From a checkpoint of a small mixture-of-experts model trained on Wikipedia.
Size: 12 layers, vocabulary 8192.
Below are experts of layer 5 (counted from 0) of a mixture-of-experts language model. Rows are named router (the router's row for the expert), gate (a neuron's input weights, with its number), up (a neuron's input weights, with its number), down (a neuron's output weights, with its number) and show model dimensions 96-191. Each number is 500 + 40 x the weight over its row's rms, rounded and kept within 0 to 999. Numbers have three digits each.
After each expert's rows: a language model's description of what the expert responds to. This comes from a sample of Wikipedia text that the model never trained on.

# expert 23
router:536426538575467519473563476484479512475552501520484587523454504504513448596583416460520441503430491522490496539513494546488475557406480469506456509454482543543584498570482428523499506472540486504418512510491479517527459511502498493498506542496521561438496486519546474544487521485424473451
gate0:449524512501511520508581503531524561493506481490560479574477470504377493600563432479457398542493471479492500484496465572514523535467510473536454450522510421492609507508513568565512408541563496454505542453497510536543451478494492504494535507478471510486509478426533505582434557456508550466
up0:462482472478493522560501548444548458568464481536446550466517527467490489581464561523497464534503588482493429508545484545523529440425493505512491472476557503474454481510483505499391492465457524495544443486483485533516558513513540595472504487523470388567532424509514585473558522507513448533
down0:502501540467470435489478469476557524448515517539479533552534472485538550505456502506481476558534452543460462530548499508559563483464478513513465553515493454474486483514470492457476454484507441454445524527473480543403483534532493540510512535557537491483477481505526494505508515506572519540
gate1:485471452485523507485481458471518414460432484483521511597464557452492477557447477468550405557453455570482459464534464508447469452571414503514485546543516474496520458527565552509508543477466552505519486470502486484535467504484499534455463479467488495483479492512545481561499485467495387528
up1:486551511598519497505540535541586475399525493545515503489467505492472414514529466440486515477608520416479557531495492550508462410430558467538481479611514498541501495461482466539481489550526498502482532539566554522446486503554472452458468452516557436494477468540504481473552491506522467601
down1:477518515545531493500474466525488523474496567562512471485499531521545516508479524449516469497517440554508521517499442469488588469479554489574507514546542527482478460495460567590542495456530565520482604502508459466504477516532404433462470605487550516464461434446497526504487515552491474507
gate2:462550500492468487574540517477523510543569552467531515473539554452464461485427425378459461533485594495526445577489506537454421534539488586487450467535549470575533499476560501491532450519526490473468474501521473499497477491400515510476535529541497586515503494531479484464419519494473515471
up2:467506590433567525465549489469538506517464488504478485549529495556510532507475527448479481610527479557467476546498502449555490566482527505457426489555562515482463486497447440520509533501511493494477508573469453465531538565501469486513511486466500464543502535468498358464482441402526445426
down2:452534474576568548529535486450560452468476467512476488587497524531460492542517516499480502479455502475538535483534450503548446516526516471490480503451480514579485473511548549491495425558557557488491481535523515459460499395539490487534474486531561465494552546496623479518517509470442469549
gate3:503460498487467537474661570451507488540535476515521563523535446462544502485476467551511454488496527535492465529523484458561517439506505462412527512524528549509526500607597444518517514477499473544504559508506548493541494491486501506460492516497455534454483524579548537482507461514477471489
up3:498574507484444521463457510499535452494390467507480425524522492465574490476457533449445566481548526519476462480553550515520488447499487452466511510522539512486547497532509518501447542492445516478481435539450468521559541496504490418492495530449510516471497512469471502519498461565488474544
down3:481578528469480535525524537480536522492574484487426511459503509529524549496506481461506436493508554547494471505513497540468493477468507529536503495505484431501518579525441457587520521442504531519547577542537501497552475571487488443495455482459503496465510508550466508453417412450529575499
gate4:420524504509551558434485423490477513473496535484492527508462573475489476489532466507450521516456527530523520473448502536515522421514520517516526502532462502492470560513465545515505591492439497506482542515438491486522555564509416547500476468518510559520537465542470432479545540520557458531
up4:500524523431563468399503483477508542503485419512547493542558437478517413522482533522505543477542546493466461504501493521475499524483475529570461483550493531473522509546571550469466574460497486512523494546554544475550464544511525491569508536474445522556541578533499484437488519415533510508
down4:527449440491527474481482504500472523499536531479532514516470542486495551458508500448505457489524439511505520488429507472513505483532478469500489494490494477521478546592492549559467532509439460540523557504431442429517472490436491549436614439485485514396454513510462482490528564487486551470
gate5:467531473507526502522514474462580542469528521502526550489550511529535494569505481561466483499428412468461504471474547510492473474491526497465482479521516485535556460473508501454476545481480554445484558502509452515512544558505514616499450569526481440508479513466477543507505511436513453491
up5:510521555432557571534456509501459542466464503536488458481512467525513559474516585478530527490487513407457513466580514529489442476549503533387505468572503499507498503534567554531515468495493535507525523426443578520474555493546534466552526500435473526527524472548483525488478462459490502538
down5:538464508563517471490537527455486518506503529478491524478450480556494507482482571516495525460459500490556475460454483512603444469453524525517522524530531439495592522530475525494501506541467561469533578467525490468518525540535555472455429516437510469476539478500550472593552592502447494495
gate6:480546573486473547520520515455519513429487425513539467527524519498520528527473489477514501406466467460474473437449529471520501474523547464424514438517526455520518463527477444530482510484515419463459526468563501509508563501468509435495469451468552523459472571490539470423437485519492553504
up6:532481531399524507445523415517488540474505480489446487497462403436497481550522500516543487536498504479550531539507449484463502548519442462545549507570536458491476451478498477459503483506546508453525413504551525519516454456452525526542551498510476454517526464527422533467533493508544507468
down6:493487556516487537458446504504514560498499558493418476462521455530528448456535427548567490555482522450560499441539518554477510570492470472511503560539460559461499460481458496491489403481528521466472513465507481495550520522480491482512526461506416421576465500431490533521466508497532524539
Description: Tokens in film, album and video game articles: infobox fields, chart tables and titles, such as Box office, Released, Final Fantasy III.

# expert 15
router:472527509478544469466544488412498460529517560489535562493468464512517470534465499549535472476497505522491429498479490534547563519511350461483502485517500491466525408534544494540470479518514523481359519440499492536495433532486533470510468539531481519461462499541553509512474534478485458548
gate3:484495519526510442446490503436472522503487533502498518582485485497468383414488518466490402498496545516574506588529486488481493461441510495465543539482536511566497493515474449490465462521483521518449470483508483496511545459505558504424458500388507534562458491561507522515468556567505444502
up3:449517478499539548499481504431492474509534599527509553552502516521454489486491543504471481441506506436471482476421562484566566422441464494594532565520501554551531511517496512442477426491447496554449453545492448506552477530440477566575445512448496525522468488561547485555474436447505475511
down3:542533505399504503521546532535473519511468533516563462436418498479495537559504461559552543516551468520463512519495493529505441519576450558458459465506431464477480461501485487522480519521560411512459505515504502526517466516501530443510436532481512487506524506461575466464499516424484468554
gate4:532518533456577440477612473546436487467463462488491530503487448563540501499534549514568572489479478514518563469383486474477413486544551503548519484441474539462486516533550439528527456507422510480547526517504476517543533557597576543424469522463531503519517506555525454465517461523526528485
up4:528444485575492440550549506463492524534431456522515453532492474464551550479526493408484520500535552542559500480492452461491519500510594527521409593605454512475489529520541516512418440531549459492520498463501576426462515450505516465500520521460522496549475460532643491465543558480541546524
down4:494499513529475573536491526582478492535528480449477554532544476529556442542497534442513542498514520491473562506458561505549451504466563484561566496465426518469427481497542528482500519456432485484534550533551522514481506479465495519447470490520543462488573513484529519496488475502465481511
gate5:481537515511565497498509532442489542473553546499480518504475490541547527538454581520449465507479494475425499535500474583485483508481511533496485533433554518491522538524459501575519457518553494481492507474433531546552489489519475471478457397499532481470492484528507491525527483478541529527
up5:571522484480422493415488526481479464442463544500568536484508519505455583496527492489588524476535559571549556470467440410430547567495513495556463480482474549513454472505500510473536537461526465513463486471475461549466449498403530535498505569525547568451555457435507467467454487527484500437
down5:439426649559498502467478442499400470465471447505492592497474496488536507534526481601468476528572533426478469516575485541469536532471541474519529506490541504479520489565515412505527459556606509506428451543484468487520449517430488499516460487502524490471578553544479486525435418520552426526
gate6:526450507561563464507513496553562417374482538483412456492554502496533481533514545467563469484515488442524527507443503538473519547419571489453479568419544518531550492513471505515571524444551520495446495518562484493474489576457537476551538433530576552532503546486557579443494419454492548494
up6:496434489559474518530535473436511555542497449467441467492478510509443522475556486481466527450494504545536586506494500549483435551478486504533592462520524495525562496519487498511470387419576519494525425468479509506507461445521523507526500502492507511527558500525518440520465596482446477486
down6:537453407476467511494453458469469545486483514458409450485464517464432466509518488506565548508565483489541554568496462442488497471468504438523494536487484554426447478557455499496466519458501568455483471525484593503470502505526550478546496481468481581460627590469529480433551464515454485475
gate7:551492525482540509487509476468483463469452491593462530537489485537542525475516492480430455450495471435478565526500497520445418437467548476488534492418493593468571510490458427510499516421573532470525525436514489547482607562525529591491475447448472403496460543483529498476518488560484455492
up7:519535475481580516472434489487510505528443530508516485479559507559529466479574456476479384534454459480427522484517513559552498546518510497561492495563519519493517445534440482465422404502504448478500543504487436468476488492527469488485523493530476451489530549556505499514506432550554498506
down7:496455432500462504545516565497491511565526588463526463519412430509447515511520488453541484497528490489496479500533530502555569507533472532484534532467526410472537453445522558556560440479581495508528541471542494474510453416538519527454490494513451531523535452515394447404449452476519552499
gate8:467557536526510542600517500483458471460528601474528601469503526496508525527522517534461560490567529452454513554516477494553571499537541503563426503566531534533576428479536558533475538513506472530501543467518454558451507485519491488578534412602552515480517481533476530434535570508454568466
up8:475573505470511573563554493424458402500535513501485585579528541562543470447520512452444520477497488469459469534475521507559518543449528486569482561585572460464552474500499505477463483576487441561509504455500456478512544625533505481550556454595508531546494482504489471494543505461499526500
down8:533493488461473509459485530472513580554524471500475527479488398539440557456472480503524495502482551465452490466529476537495483557482454544438570464478477453490470538480557532470468446476520549545522494548535475586482490528476502524503417485577533475500369481475493482491509539482508571494
gate9:519552563481451537506539501503479503490499485494493482556535448498551484567476524504422579485465580538451517464402486464483454527413491505545490587434575519480516468557583458506521499507493522517539415573410507518514482551530505432437463558477536553513501473507462477538518526456446527553
up9:469489441522553498468546514534566495482507534544540480475495585475420513442506481478559524457508521468583536435477530535485524553586532461529532484487471568503480511474477530509451456536537476556448560494524464471491545493494534573551555493498455482481527518490514484506476556501535497417
down9:523542501612467533487521434518508505526430425567422526517523523479489496545481598431521497515531544358550567529557461520510539493455572463515503534450496564585471482459542509458489534483488492549476448526519484515445494494539428507509465505454587494525518457509483536470483545459443493484
Description: Conjunctions, prepositions and relative pronouns joining clauses in running prose, such as and, who, which, in, by, while.

# expert 34
router:544465520497483522499538431499537461463564517587513568538513424489519490584554476456511461499511485507467457539512536522522501542449481469513477460495585524564574487601494500543451506519510493471482491455503559539584482473510556515566471511481553485454562476500504573541472513453442533443
gate0:525463516546528434518533506428553489493643530540505476513510427481470448523498546425468510431520491502533495469510592499504497508487495503488426526540518583461527468529494528527522505497464463529513481474518497544540495566526464474474471457533525424491548513533501561485501567529467495439
up0:559494486537487559510475446497481461503448482454549523597478482503472442554461540503476421526513473494517398473604521510533529466565468499502501464485527538486447444476504541501487584570468531493505414487567485549514465459535478490535523449520534577464523516600527580453490541551527529493
down0:485467476513468465492486542446511480520456561518501537392466520468436493470546466528501512452514525544513564501480538458418508562480460500466463465524518451563422512495461469451483469506546458490533543562425507447494466509484572539478528466509444561512525542430453477610532481476528532525
gate1:546531546463538504503535469510497496486502563496521501513441431555435491524459475512502460560531529475513452540528488510528573483458498479497495523492544541486522475510512534521462498517448476510494492554420431448538508445534537422591479520551483476473527550591563522432536519525489406530
up1:606500478535557476473515555503434511539500488499512505489517582483454520507413489485442515429471444554445510493515461527453547491504484490518461453500503469460485465496467452547549501460505467555473529531525531423473493513456466514552504495539433566522487467519489551430529450514494527433
down1:428506515472557536482505475584525489484431530547540507492458545455445510540482467510496504525480541540485464486521464558469503524505512549501521516511512561451556479492533536478503504445516513482438493587548505528455503476482411522512450463560538506458462447578615495534544456534505526584
gate2:457492502477520486506499492493515495526504563456561512565506496549456505494504500478586454539466454490498485514483422567466431464517519509503502456486551546569539447554503495518459465519528561458507528506474497482474519511449500475581469563466611526477567473573502491504420525520437469498
up2:506501417532553528479507443521469515481502505560461509547503464472456464499461614406456490488506456495449527504525463475507577452559448483474483501446434460470478488505465461496548510459472454507503506549438498447509497508456450578454473532510434466510485461469522538481485448531545530504
down2:549476518555528484461496612549494551470474497473456514509426457503538481500440440531385491504448527423486526459524489533493546426514469471500556487483557522513484479585450468471503516502503485509442540524467534553502512470476475448464435528458518564447501471514546535516501521528516496495
gate3:447530485473506510483497533470522568488545564482561508488524485506510480442488519516458451491485520536492521496523499545543495451496491492504435513492531588593514484567537537507458538535518491505466573467474490417553532472474450529526481535556419494524474429551519546490571467487454482446
up3:545516541550506524472494467505467509555424452461515443511490505551459532520483444493494490479471548465469453463509475440493496519436489508470553440445392488409525489509485432491481520472458511544532504514512475552483480519546497447547518478496547573508515534498532483450528437559537483507
down3:537516504466443549517503437420551512457465517549576507505510487487503503531493501485499449521519440503461439574532478486521517458493535497472526501531465485492510506536477446510478521572462428587522473418489491512425452499443508439545445545549547473481498525480541440484541472499499454512
gate4:500525566545517480455559532479560466541522475524491466475500429478431417481476471364499597512477493475451498552499479479504513534531476509522528413484480513461526504485465471602441468478481528503507461482484575569499435448447487564548542511568438506456503433506527506500529510494496475514
up4:454497438528453518533497553478487493535534520478449531488499531489522490516455549470458491502466524434481458484537450479420556519449495469476578478574483509442487526467506478463558495485489412551504559398617545518528510540552452518536466455556505492576541563481508455510547485474518474519
down4:494531520557581530552444416525526484410434471516558509443507546504511469480509535492445501541485447509474473502547509473439556505511541506494534530433464466480584464478504468453490509581479510510525490548458501500570516413589479492522517494574471476464544480483557492538456519519486521469
gate5:567538515495569451499492566485479518505488463459535542434521482512559508512514465520458496568463482599508544545541482533490511578510522482493528397500560511470454427455525426517364425479555470449483504498510505546480520568515564529545439476418503492531460549495489497509525536532415484459
up5:495467532536478476491527525491537503500491498514493450514508553515547546528528562548502445448529442503507510484517503479485471579515506529504467517544506462508504555504471437476505565514445499546518540464443564430481526542481484501507532441500533536476497474444550495609522575478608524523
down5:546501469519480473534521490506552511550525465443567425523485484529451506474445490485544438496512568514502493487520504532528578516493540427525442483570562534483533464501527540477508488518435439466504466577495517456420479507508467555419457595440547442455541496437507499415498532541474507531
gate6:462481577523471533414489452450487506417479451459423506458423526504540535563517553490514494510465544513511471516532510500543521557435530467525493491478554476471553403548546470515457535499494516420458561475468498483507510521544457509569523450449451534514440439514510492508479483491497487450
up6:508499475505502568553494479534531450493503605527468536576457464510503537510531486445437490579539489499480416480498476485497614534496543513500527522454479497580499485550483525519525512533546450485511450502521546516466476538462424501525524433487468463505544474519471477527536515518526478503
down6:438451499519503557485467441548513482517441475482483549464532456457539443535501504538482534534532587547452472512565499492480470514458529571517528434480439507518537468457456533535498501479525556551529515429486449527504503498574513531555488499497508513481471564524546490505473493512443504551
Description: Pieces of people's first names, middle initials and surnames, e.g. Barack, Halep, Harry S. Truman, plus scores in sports tables.

# expert 24
router:573470513537436478484552482452505486455585518549478527529466541522526474518594452506541444479471572484493516570414426520498510512448465482469545486518517442535551512514465476543499473512562511467437484413501517432511445492456522519531472502576481558487497542483504568531531577460465484448
gate0:571504549585489420474563492437490471478446560587498572502455554543550498555496487501432475520526503476465526471460455528500531470502488462517449450462490476483539495531546416530561553575434516483474549494534498516511548556493534544485464431480512530492498395484495495475476487480458500430
up0:394542451526492511525484523520519489501536547501455495551518504531510491509529490527455494514537553516473559507469497518472448534542516504454491480476548474405540449550417425529537521507491524475553477525515516486480538517501499498501508453474475475497595523459485553470478500450517525441
down0:539539520501476487529502403450492461498458485526484475467491506527448533507523482469500519458450476567541571543502467507486455494463512610502505531498545454466529489466531504489538551528559489505595475540524508506527531489564529503489472372458473484465514481527409502447448439468532526451
gate1:506392424518507553504553436470469491508490488550488536566507568491527503570534513448419472595538507492432550503472508510545516487478528475477530565451504484519502587473451467508500497537494532585503478482507532480485499466469484400497465455468466495553506504478524511506416516420483488578
up1:526451524471500570532561462466484494492413471508482458519473478501591438526471466462586574436490578423591536454449503488559559445498468519516548483444487490546547495509512476546470457533450544498463504505485487472501533465460523467577556464517450480554442516566518491530495482447472430490
down1:513446525509509576487518503464425465494490471440495508559551529464531533557542513439482544461482456504587484507526485484455505567564477529534478526516482528466476550516567570503508497538503444434569538511535457516494513493491528470505451465544526498569412509547514583468516481480454527502
gate2:594492509425534478503502509478532512487492451476441498454450521467457492562476496489554469523420561487489427496480501518597448540523503455470492475468549444413476499543408500559509485510525546499459492434521500471466545437514512503428479513518535503483523528416625543487525451449459421479
up2:501473475474555531499419509532521413577502476534591491543486443510475505508462526508506541451542477492483433540491494480452563579496457473562505511524598453519481458497533488597467517435476510545540447452510530521493475460438445477565501519525484490489493610556449506480486480476494545546
down2:547517442520493446490531435474523534535451495554500487478475561544435546504518557496428425417466468547484482469503528494492514553505545480516465510479537406480545547482529552514565511457492467521506444458507556508473505533537522511469507536560474519492431392469589468585547522486526423504
gate3:491541504517488525479504465526498526473456492549475502514403503534631577452516434452539484505532479488519450563533495481423455503468450485512447523560539493484516511507428451490497486459508423462471601536498435404531442545429551527508571499470511535465451450466518565457465489556502490487
up3:449521480520489523509474484521483509548478567549576544509460462517499524460518464410479486521521507487476549429508527463462518452482461504479437572504578584523488506462473418509497476458510501513473484528521477511504484466446513521502606469485549419461502541469424471495466481428482501545
down3:399533582524482484516503566524506505487532523513444429557536499489496494543532492453518477553488477459564534435516524507517513549522472508481461458529472463494465484474514521489509470510503428466498507576499521550520422407495553585491424446477544521519522467544531498447542486469521439546
gate4:524423508556465509524551509436488370412512534529517534504401468510462501517546564547530494438526574497530403538460491440544519567461449483467507450529479493551460496483450486485544506559521521449491467453473500497556484482384529562546505546477510462521469515433482494526431567535460536500
up4:465470510537483418604603442579465504462516491532527479427516492527541546516524476541465525525509582537503494563540441508440487535439501528516514454566524514501482495493511517457523541607480535437498499491567484495516466562449493486541511479448477387475556443452502439537543481508412440493
down4:481412473547444513491491463429508504490500491471488458519473523545493480457487527517548503532488506562558459493526486478569593524563473492446512541548585529491559484511488509479461496501559487459529542561487451506483538576464435478588527521502436485508492464516483537492544556444578527464
gate5:543496506505481482435508414454527527462492516537494497476489516490466488532507463444532427504511542439539507489434473482513519505457483414433479473501483467534538506546535490509540468515511455423481522517460489533513428594478562510483509457504501481441446482509508477534495465514492411483
up5:501502509517545559505463527504495493475578465426463558527500438503484625498524503531571520494435557490554442516477478506516472500491460517524523472571509522499529490411441478420509523502517568537445544522556461509568524425551450528547494504495526504507475439574518470448514473501481518585
down5:487440513533561495472503511519477524461527377615530515468526462539468611497523479477493450502452484548487450500448518470516510484456511475560489523457544537520442548481389498485566482461491494553478451526512491497461543443484499525477504513484512475510563455457538542524594536415507520490
gate6:451482504537517454415597469457492474499488558513567537460450584496488529483547568445517465504476449481538469512464548499521504521502424479493497387487445470509549430486473456551483542510478473451535558427477493425495537574460525563510439536412452515530501415511464532512540497486470547499
up6:549520494499454442579399438486549455506498537455483445487455489512415474490512487513537534432487578418505520566477446454514615545561451509438464511575504448445445454537474450542490465501510480461561477531543475482495480541473470465456483510477519489479487496463533478555535493445446454456
down6:485464555542528472535518475555471504498489503606495465487544397443528396509430426478559505568485542475514470421479516497500565605453495509472509534530549567511529533525500459484485498478573500520497477496525463596519534532501510425475528487508494509584490511527540496456597449514595491518
Description: Number words and units in measurements (four, km, sq, ×, /), plural endings, and and/or joining coordinated items.

# expert 22
router:470510525506545494465546515429510501475521539497549553516460429522494475558462535492518466458509507501473505526456495563504601552479398487495460491486510527547516401537550484578491475491563474517339563462515477557482481521476569473533490522518462514486482522559550496477523492488490443509
gate3:474472545501548437458520489400612440441440496587514524523508508507488517544534497502470515512500523417564531501514484513451525518546527446493447511516500523463512449479515458470486542475434490482563528491451539446532544515520464450532518561587501445551534487454517541565489482491457469558
up3:571432513476517574537509494544533512509561571567443505575478479501511472507514473497457526482483527503480478466536494417468431565505423496461427476486539471413503496528529468523480529496425477478524534470479525546502557447469463548508512509439497462499536528473496517439482556516479472514
down3:517569505566490573565488506477458581552451509514448546496438490515541564515573487487493475517494482525471415471436471511467523434487452449481501525608512488494506488526509466392471404485509457473521475491533489504476543510448576461523500505433465531521504552515456437578498449486401540527
gate4:501454563532580466522418474473555475547494538476527566463502440534516528409434505548559492510470500494571471509461494480509467459511495453386563499576544541471489537512532423482488492477391459463464459529460468546512543487573525527638501479481495537529452531486444486490443472512486537492
up4:528422478492451442467517467514479479474475480490500529554450472496480595490551547500497537554581498490444458486480497458461534544482508463482507425463479473518464529499520495470509490482505505485428358518506478498538497403495477474508444410514542528428493564533498478464482522434516549488
down4:464473494489512570511564511545517478475508513541456510490544498526492496549555491446481520554599551486566557510581576636515502456463482445558506551464462419571540536489527478488550502466580527513522497533520558545510486568498548512481551498461552481522561460524471460551501549505484530546
gate5:492486521547541413540515496483456470531518461488542500510462564472559569540551557498526435477471539459409498557551469469490468493484502490501509473510483486521553523482456481499489501465505562518471564491595496510532550540474496495549476453544549521554500482494562492487528511517398524462
up5:499444494603518491466522500571517502536500467501521524490487470453527587539550511454526484531460525479489570468495484498479472476501593515571555589523496433550574513498437476509488538461538564517533488541481548428457502476550392474508504469570516465543480521501529533472539537496510529467
down5:495493568483510544490553495532518475524518496521481516486533512473528564491497565514534460515516535522455558488444475461448467489480491545528415500497582450506541524533501457441496545481523569463520416566465514510441516400475462487504551563538449455516498563498519546489476486567524455506
gate6:479507464513571496508447439433451551493593464526543534484521608513437582524493530484515513544518443449488500508466464497553488465441425506393435435472519501547546545456503425492589502457526525459439527464468524489539450506458498588539487583582488529509482491497444499522460533521487492490
up6:535500420543474494471523496582549533549481485511459476510495513460469530471480462476498589476492506559466521541463481519485490524506498441525516481403498415475477548538444460477494506553610544542537503424573560497521539555514502460531570531474496460552600543474524560467476506458445496493
down6:529489516511520559516464531548466448491553493468517443517564489455526471501534540532562530472591421505477566511450508514577504460501541542425445514459478493590478559436528498515548428507517514495392453473471539495500557494489489480562452479560505492553470451473523490456385502554421460468
gate7:527455489476542508498494511478501499578508403532487522597486535572449570524575509478453482517504494517475559539482467489487413500520521434435572516425480439517509573503490532502496508473486501468520432467443519479425559427457487554548497531527468444494524497467527540516479475454501552558
up7:532422578506470436453557465499591492570391447530432567549477509549483507458503559542552514525497527537515504457533439537465472506494490473483472494563512471424548581525477466505488506554521558443570474520451579453512503490500521425517463499480510481518562524594458517535509466474514546486
down7:497541463477474483524570538512508531507538513507553473480528470526465448541505468525562527480484470484514494493464508512546507514401437538500510511462459500534499421521560519524500504450428545572445578495516459547577483579522532496470455567477512513457522457525561516511488584496486480501
gate8:503561497554558525466525541514548530450525509453494519451495548523511485471573557513499501501516425456408568521528479513516415467472493467469451469548484529535597541505481551527411467492515457514518498554485441494437481584536449580438442543561509459566535507487514474506572484487420549510
up8:506515473469605465524514501451498481526576510539510617452538525500508530526485494558490448397495512486449495472482543470565477511483467525494551506563509472517609542481469519509398506521501481514484490519558433549474503542464571592472474521464498492550478542546502477487476520523424437538
down8:444541486517520482526505487455524475568516495541457543509519496496506536460483433494433411434485495485467525497565500458456445510573560517493481511567482425537570494550511506483471491461483534539562515509504511497483508502530504502455439507610469509435425480508517549467499497549546513483
gate9:465493576555530492508492477530521530474491516580464481531440453536491496476497516496502518441456454470433560503452492572457564479458557462586546502487509495482481470510499445417492469476441466471434483470445468511550469473434427447544393471409508497532473507467502408588516516477512478451
up9:425499565455495499474506482478608566502470516450467508597505512500551553482478450442511520466486434552480493455505535541492440499561501484470476463525551476429522458463479442485533541535472581467560458480491496558477576542502487416493490548485518465511499566481509492521479485468526446491
down9:513446579562423485472521450508644569509519534447450443526484515424461429538517501477464532526486506496524500490477490519482499435436483534495458448521504443434514499457522511425476547482432478491594530446456458601492529552462452510496487506502492510502475479452488530526538528490495495534
Description: Function words joining clauses in running prose, chiefly and, in, to, at, of, by, for, e.g. located at, site of.

# expert 9
router:524479567558433470538544507447537470494530464540549527493466477547550377490552488493482514449504532490478527558415387575425486501469500435430476510532564471469535539519486469548519510513501531467403487447496584520536484508486526457535487509465559510528512532489520486515440541490481456512
gate0:554554504504520591463506509463531485554568496541405454535506538553403480500536447484473403520517502515450493563482464518405532510445474493474486524430501452533478551569421503517465453577556505539506521487464506534517473556474513446517505501494571452482548498540507529484466560485495497452
up0:440507452504499554525492554462502481490558541501502534561466494566491463450442497534445528599496473492502480503528482483472528541494549518534481516505473485506532513474475450437484537551450489519426460525503514428440454619489476497532508574519518557553470473506544451516477467501429524502
down0:474484500515418517530495411467542549439513510531519490454516441525481556513428459508507402486453492519512534439462580500477496553474444479555444505439419505506565486491465463512531489476465470561531518480527488483497589562528476558543488552508529439513537502557558463493528549446451551491
gate1:460503518519489503467504460471533525446515509584465569482465468507554501548543457573458443486504491543556471448538456539487512547512448425504510492448492523589477511522461468560523524532565426507484429461466567490436503532545485405566469471551456537485563486448536489467469503463427540494
up1:459505439512520568519540484515503492444502522489465527599522477551487524490462529513529476542482616539499476489422475462496533552467529455499482546498550581473559450456577462515512545479444536456464441505430491482497486473500458575505443561519469515522563446505502504512547511498529497556
down1:537536493512410529476548497508475444535551529471535532469508517441536502485506525524595503538593499495437464430491531467533508523580504468514503444429492522519509436520476474494472491520457451466507532574461416491488462447448550505490450537596582496504467511528469515470491487497440558577
gate2:442515492480544544543461503413446541436459480487526506490492471526518504497496501505508502451495510439502508595536559462513469471539476429555465467528523443453530489491523469565442496445496527485489425427549561486514522494431475470475540427492508513427515447524520543425475542506509508500
up2:493481513522527478500462496495523533487485486541495486537441517501599475483407539447485464516480548462502515495458489494455511551456545432536527440461396485512534528493485507476529450507547493488480545517419508468432450497561490501514422495517448465490545587440496512537557479520527540502
down2:490450503473568537554488489493516476490538476523552582546535491505453526492544457540471421518452497502467490468554444525587484494484474482480444470484492496481500521499419557437492485501465507485524493444565474518600538469433440540547499486467476535476444573489485522540497435451462489515
gate3:527488538526491526496474482445532488441434548528496518522409484535537454492466594462465509504508555497396525474442501503408472472483489465458498515548496462510524478538519509542506487543524545466556462401502527541522457497512495436521545481512427559461497512536572525508455530479500483558
up3:483504546529480506561511519444475447521450492469493473463435491528532512502430528530577495518576527544507510468526542492478402521462438483513460504559456508459527504548529460519571438466454603455579493434579524458586518451479498508528537414485464514529481521519507534531485440498445539481
down3:486500539464488490551531494470445484471519534437421473440461383474498497395478583442530509463432535547551519526487454488477485523437542473508490456526476480473528415521555493538509490503493494481514476472490493473458391494467496555475562507452499515492472515469455494453543502542507538526
gate4:492439455464504538572477507537506491484536503489486516474509537542514503480541443399570423459442469537501483561500501478442514511467439461514551540504585517508486498543496482520529498537522499511409499377518482531560561486521465526507520468516458461549437474555531519491496572494512467473
up4:511494533494509482502486484502526476530410523496497497416495440544470559527451544561515544486558476447502465510478535491484530530519524543556531443441494478548468480471469468403495529483509467491482452426455499475511467492377570498456502512482451569462503459464492494539519498522569533573
down4:482603510517470507421582451523525529505491459492465536500467434466516461511478494527520490524484543463471541520499552498485456477469538483551471455480546458478504519587501458483564511482455581569536524505499504498477476580519540479501473513427522440462489452552540426468501551489515494523
gate5:574508515479465459421530556517500492525530492528540475588502516479497511477544483442480482541513473529442616540514463519475445510546479499617506516530465462459539469484565458467505538546647485514475515438528465496471425503448473478468488482571587536547486506537513466495482462493495409454
up5:470483505497488532569525481442540569486493486468390548450453522461512488483499490416528551424458428442532423466459460566449513431454501526511451517489493554482519549496466469476474522426472480426494478499483511482493491502538547510459495503492460468544545476490498504497504484442565534563
down5:479552574490473474486481490544525524567510529491504469547523468508551476485533485580433525467505455530467495506529513485453585457505456543538492496463491498533518515503540582571563440545501527505450462503469497566491541494457480501470584540566471542456515524472474509460536456526487464492
gate6:504516488605496471525459550520530503487505523499493526553487492588503499501500473485507508517538464485458433550517494517535482480519499473419512521525478571561537476484487430598512462569575500454538500502494566500574497515483517497522493512432511475513494488602489504439558489535508535508
up6:550456471515493511577500502496514474503544509486546462434454572408513482530443499542544498556543542471491550531511479480476462498467482489499502552487520454451527482560482508431479443533523575491428509501491479498536559447461514511459473429484436488519506507438508442530483481409454480477
down6:499523530489522558488457511418490513515417527565528429480421487538517522518544484529426453449555557481525505466520542543484530463505488439439485485521496511503437526492341526493467480518473518474477584508535524476553574467500512551551434478448459516492470565468530481479472449602476545493
Description: Column headers and cell separators in statistics tables, plus units and coordinate symbols, such as Pts, GA, Category, km, ′.